{
  "d_model": 320,
  "n_experts": 24,
  "d_shared_expert": 0,
  "routed_scale": 2.76,
  "balance_loss": 0.00457,
  "init_std_router": 0.0277,
  "tie_embeddings": false,
  "lr": 0.00306,
  "beta1": 0.93,
  "batch_tokens": [65536, 131072, 262144, 524288],
  "steps": 4003
}
Below are experts of layer 5 (counted from 0) of a mixture-of-experts language model. Rows are named router (the router's row for the expert), gate (a neuron's input weights, with its number), up (a neuron's input weights, with its number) and show model dimensions 0-159. Each number is 50 + 15 x the weight over its row's rms, rounded and kept within 0 to 99.
Before each expert's rows: "gets" lists some tokens that make up at least twice as much of what it gets as of all text. This comes from a sample of Wikipedia text that the model never trained on. Tokens count by the router's weight.

# expert 0
gets: "\n", " t", "c", "m", " M", "am"
router:48 53 56 60 53 16 59 72 50 24 40 32 43 73 46 54 33 72 38 48 57 48 60 27 34 55 65 34 22 41 77 46 22 54 37 67 69 49 73 39 55 82 36 50 70 70 44 37 80 42 70 76 48 57 36 63 34 27 49 41 41 59 48 50 62 57 75 38 37 43 17 61 43 52 83 26 61 40 36 64 69 73 27 66 27 47 69 40 49 62 42 30 38 48 36 67 30 35 40 73 53 44 73 56 37 43 44 58 10 62 42 41 32 57 64 43 34 40 57 73 38 73 55 76 38 19 47 46 48 40 63 27 25 11 33 68 50 66 35 50 66 67 55 78 68 57 62 42 44 62 46 31 41 24 55 61 37 25 43 51
gate2:78 52 53 38 68 57 41 50 39 49 29 66 29 73 41 43 51 36 55 38 61 51 49 37 38 28 74 57 16 37 44 36 47 53 67 42 66 50 45 33 48 23 68 56 36 33 69 54 44 42 81 50 55 64 52 40 41 52 59 49 34 42 52 27 50 22 61 58 50 80 37 44 80 60 64 41 36 57 50 43 59 46 34 72 43 43 41 77 62 66 49 70 15 37 35 74 53 72 65 55 41 46 42 61 47 50 37 47 42 73 49 21 40 78 50 46 31 51 53 62 26 62 33 47 41 57 60 49 82 33 66 62 48 43 51 46 63 42 79 54 44 52 64 57 80 29 54 35 64 26 55 35 54 47 84 51 49 18 49 52
up2:66 53 56 51 49 18 35 59 54 37 36 53 24 62 42 62 73 51 60 50 54 37 55 52 11 65 44 63 44 27 39 61 61 53 47 59 72 52 32 43 40 48 72 75 43 46 87 62 16 62 57 40 63 51 54 59 56 50 56 42 41 42 58 40 26 25 73 69 68 60 28 59 83 80 43 51 61 45 51 50 21 41 61 53 25 58 73 55 75 58 66 37 42 58 58 99 45 62 50 55 55 36 38 35 51 56 53 41 46 50 48 36 40 75 73 65 23 55 00 34 24 30 45 52 64 66 60 55 68 51 54 44 81 64 46 60 43 35 85 49 41 42 66 07 67 48 52 52 39 46 51 39 57 36 49 51 44 58 53 57

# expert 3
gets: " |", ",", " in", ".", " and", ", and"
router:11 45 61 34 43 62 52 75 46 43 48 66 40 36 67 78 60 67 59 42 74 45 54 35 58 44 48 55 62 52 79 39 43 25 38 34 49 38 32 34 56 21 67 51 21 47 45 52 26 64 59 33 44 60 49 41 54 75 56 65 58 47 35 36 51 54 30 61 56 55 33 44 31 67 47 49 45 45 40 58 30 53 50 40 57 77 65 38 56 28 35 60 45 59 47 52 49 65 44 24 56 43 52 37 67 63 47 31 78 53 67 46 61 55 45 68 45 45 53 25 60 60 35 39 55 26 38 37 67 48 31 76 53 81 32 46 45 42 55 49 59 62 65 52 80 50 47 45 99 32 74 67 22 96 60 28 43 56 46 32
gate2:37 66 74 53 57 54 39 46 32 32 36 61 45 27 23 42 49 31 36 57 54 56 59 59 53 45 79 67 67 58 31 28 49 59 26 60 55 59 24 49 32 52 28 23 59 32 51 39 42 42 43 75 67 51 46 49 53 53 60 32 77 53 47 52 68 36 59 80 38 26 32 54 44 36 45 66 44 67 62 58 47 31 34 55 63 43 25 80 52 74 47 61 38 89 42 42 42 50 20 38 25 44 47 50 37 67 67 62 42 54 34 70 52 48 57 44 41 44 17 46 48 22 63 62 38 69 59 54 43 57 58 64 54 51 57 32 28 45 56 54 45 58 59 38 52 66 64 32 30 46 38 68 59 64 20 66 56 41 59 55
up2:33 37 55 68 58 54 78 64 49 59 87 49 43 45 74 62 41 59 52 36 52 56 30 31 60 73 40 42 63 45 58 44 20 44 35 68 69 58 63 41 44 44 80 80 48 74 53 80 50 49 78 55 54 63 37 74 37 67 30 58 43 61 57 45 50 63 56 32 43 44 55 63 58 70 83 56 57 41 22 50 46 59 39 68 45 47 33 30 34 62 28 34 63 54 56 46 24 55 64 64 89 42 49 42 33 39 54 52 58 56 85 59 57 51 55 46 45 17 65 32 44 61 59 48 44 28 40 51 35 49 62 28 41 49 58 62 54 43 35 79 52 43 36 35 23 53 65 46 42 28 18 39 53 71 47 26 49 47 45 47

# expert 21
gets: " | ", " ", "–", " (", "-", ", "
router:45 42 46 52 64 38 56 65 56 75 48 60 67 66 50 55 44 33 65 46 55 47 34 47 71 48 52 54 62 57 24 55 45 69 65 55 63 62 36 60 59 44 67 34 40 69 62 49 53 51 49 48 41 46 79 36 58 52 34 42 44 20 58 62 46 56 37 56 68 46 62 36 37 64 31 48 66 47 66 49 67 52 47 16 53 48 64 31 32 76 89 65 55 39 28 16 82 59 67 43 57 37 39 53 29 57 67 50 43 64 72 29 55 24 36 26 75 42 67 52 41 38 31 47 58 46 57 55 38 65 62 33 08 73 64 42 32 39 36 73 78 66 60 92 72 80 42 59 34 66 41 40 67 45 70 27 53 37 40 38
gate2:35 42 60 52 51 61 71 65 59 61 60 33 63 03 62 57 01 66 46 86 62 51 68 55 24 56 46 70 24 74 65 40 43 41 37 66 45 39 54 17 64 47 51 44 69 46 69 40 63 71 62 52 29 36 64 62 45 57 73 52 39 52 70 33 67 55 60 58 61 45 33 40 63 42 30 53 53 71 62 64 34 57 72 17 56 23 45 40 68 49 37 48 36 64 61 62 80 41 66 44 24 47 51 55 44 43 53 78 59 73 58 37 40 45 55 74 38 48 47 52 63 54 47 57 50 46 36 53 32 57 65 48 20 52 48 67 55 52 47 47 42 70 23 49 32 71 59 38 65 15 31 75 71 42 60 45 86 10 76 48
up2:30 48 69 41 60 70 53 46 48 55 40 48 53 69 47 51 58 54 49 50 51 37 57 54 46 63 50 39 21 76 34 50 55 71 18 84 57 69 59 52 70 60 50 59 68 52 64 26 37 63 41 66 34 30 77 69 44 87 70 01 42 46 43 45 56 70 43 62 74 55 65 45 40 47 60 35 35 48 55 58 61 54 71 33 84 39 44 49 59 53 42 47 41 27 52 53 47 52 62 35 64 60 28 44 38 38 47 75 55 47 41 51 60 60 26 48 50 52 76 47 63 12 61 43 25 63 53 57 52 55 76 53 58 27 70 45 58 30 59 57 37 45 43 74 67 25 47 47 18 37 27 37 46 34 67 39 43 28 66 68

# expert 16
gets: "\n", "in", "or", "er", "it", " ro"
router:54 44 46 56 58 52 50 54 24 77 63 65 42 46 27 75 44 43 32 62 71 73 27 52 27 52 44 71 14 59 48 54 59 41 58 45 45 43 57 46 69 34 35 46 73 38 20 30 71 76 63 64 48 72 23 78 47 51 60 61 39 39 49 56 49 39 77 53 49 43 25 33 37 37 19 54 39 53 67 78 40 51 71 59 56 52 30 20 51 57 62 42 69 64 51 59 64 43 61 55 48 57 49 64 52 81 62 45 40 57 52 67 45 55 67 32 36 50 28 69 57 54 60 23 47 51 61 40 61 51 50 36 60 51 14 50 61 57 63 45 34 41 34 24 52 36 44 42 29 50 40 38 59 42 50 66 55 17 44 68
gate1:74 67 50 59 57 54 40 50 41 49 82 54 35 60 43 66 61 48 65 60 61 57 21 37 33 49 48 46 23 62 53 19 39 50 53 69 41 50 35 76 77 22 44 40 99 43 31 55 54 26 57 42 32 42 59 40 61 66 65 37 48 65 28 64 51 49 52 38 54 37 48 29 54 60 50 33 67 38 35 41 52 52 28 29 47 41 44 79 39 40 68 34 09 61 48 32 26 56 51 55 40 53 58 64 42 50 52 19 46 62 39 55 67 13 69 74 54 54 43 61 70 68 31 53 50 23 54 62 37 50 40 51 58 71 18 30 44 51 41 60 32 36 60 38 58 35 57 53 22 25 21 52 54 56 60 55 51 39 44 55
up1:68 54 64 42 53 67 46 51 36 69 45 45 39 39 27 28 06 28 71 44 56 38 57 32 51 45 50 73 50 52 48 43 55 47 33 71 77 27 39 55 30 47 75 59 24 50 51 18 41 39 60 63 60 74 47 50 56 41 54 55 68 55 41 58 57 68 16 56 60 37 54 43 56 27 54 79 60 49 73 46 60 48 54 63 60 41 58 57 54 55 60 77 64 53 63 38 58 41 43 50 58 50 38 09 51 54 55 62 42 47 56 14 61 21 63 60 46 65 60 47 38 48 77 64 54 60 35 40 64 50 53 62 24 55 68 55 65 50 28 43 71 50 29 61 32 51 54 44 70 59 21 51 32 50 34 46 32 83 55 48

# expert 11
gets: " the", " of the", " The", "'s", " a", " in the"
router:43 60 50 31 44 90 72 42 47 42 42 80 67 58 65 31 70 44 58 49 49 51 67 40 39 61 42 55 75 69 44 35 38 33 20 72 58 42 70 32 35 26 46 51 33 25 50 62 21 22 62 61 71 52 68 55 61 67 54 54 58 44 47 75 50 59 46 49 59 55 61 43 54 54 41 74 48 25 54 34 35 59 59 46 58 45 35 42 66 18 39 59 63 49 35 48 34 69 62 51 74 59 48 34 47 56 53 55 77 56 63 65 45 53 50 31 40 32 60 22 68 53 38 57 57 51 56 59 67 41 39 49 65 45 49 68 31 47 51 62 45 71 72 28 86 81 16 33 88 30 47 56 13 73 52 40 36 47 76 34
gate2:44 26 56 45 27 59 38 44 37 40 51 50 56 40 50 62 63 44 71 36 47 43 49 68 53 38 48 61 53 36 44 33 45 57 53 87 64 35 49 54 38 42 43 56 33 67 31 75 60 58 71 50 67 75 27 56 13 42 61 75 69 39 27 53 67 53 55 62 52 64 37 30 37 39 35 55 62 70 72 64 42 31 67 47 61 38 61 25 63 51 40 72 23 34 61 34 37 66 62 49 42 37 70 45 58 56 58 78 45 37 49 35 29 56 64 47 49 64 19 53 39 47 66 42 53 62 40 41 53 58 42 24 47 47 37 10 45 38 60 42 14 73 55 50 44 42 47 43 53 44 69 50 51 47 51 23 63 54 65 34
up2:68 11 33 35 35 52 61 67 61 46 44 41 54 62 57 73 57 42 58 15 63 21 72 69 47 33 50 30 59 32 52 40 26 62 57 61 79 45 59 31 69 56 62 46 75 69 49 38 44 54 56 48 63 51 56 38 36 52 39 67 64 51 45 53 58 37 51 56 39 62 40 62 32 45 63 43 76 90 43 80 46 25 58 49 81 39 37 42 41 69 50 51 32 49 47 55 46 52 37 80 48 41 63 42 45 63 57 60 52 42 56 39 46 49 64 27 52 51 49 51 55 28 44 49 43 75 58 40 60 39 35 47 74 42 20 38 50 36 54 62 34 60 78 53 58 45 54 56 64 35 50 42 50 39 60 19 72 26 56 44

# expert 15
gets: "1", "2", " | ", " ", "–", ", "
router:43 42 30 35 48 46 58 46 71 51 51 63 76 60 39 72 57 73 83 50 56 37 35 54 55 62 46 31 65 41 55 52 70 69 33 49 35 53 50 53 30 42 54 37 23 41 60 49 47 29 61 40 53 38 67 19 39 43 47 41 71 39 78 61 53 73 20 52 59 39 56 34 32 63 46 39 75 41 18 54 39 51 43 33 59 56 58 65 28 55 61 60 55 63 35 31 68 61 23 55 66 44 47 52 34 62 53 31 27 50 57 21 54 54 36 35 38 32 49 46 61 53 44 40 60 50 74 63 34 75 53 24 34 45 49 46 70 63 55 73 74 66 38 47 79 47 57 59 32 52 47 59 72 75 56 48 51 82 37 31
gate4:55 37 49 59 43 57 53 47 67 57 71 43 35 77 41 60 48 72 82 64 39 37 58 76 36 53 22 46 83 80 50 60 42 55 50 53 59 44 86 31 81 69 55 65 52 53 58 53 44 71 58 43 33 47 49 66 39 23 39 55 24 52 55 65 43 70 44 58 36 35 77 33 74 72 41 51 34 50 55 53 66 53 48 66 55 36 34 43 56 57 38 54 64 53 53 68 44 45 57 69 54 32 55 74 11 65 67 84 59 35 48 29 45 32 38 52 49 99 46 39 44 51 41 61 56 58 41 55 63 44 42 44 39 67 48 40 60 39 60 57 52 72 48 21 38 29 44 42 35 64 57 30 60 59 54 28 48 54 49 27
up4:27 34 32 64 64 62 50 49 46 39 38 61 50 32 56 08 19 57 46 58 39 28 47 61 63 55 49 46 44 56 35 61 42 20 76 58 64 30 08 32 21 79 46 44 64 54 58 37 57 22 39 46 53 72 57 50 62 63 51 40 54 20 48 45 71 33 55 32 46 57 50 33 79 63 29 66 45 64 56 39 63 60 65 38 34 39 59 47 29 72 40 44 61 54 37 48 33 54 29 33 18 72 50 27 45 53 54 48 54 52 38 81 74 58 55 52 26 53 51 85 73 90 38 57 62 60 31 06 65 48 45 61 71 51 28 57 55 59 49 56 51 26 53 54 64 57 72 35 51 81 63 37 54 60 56 49 61 41 50 51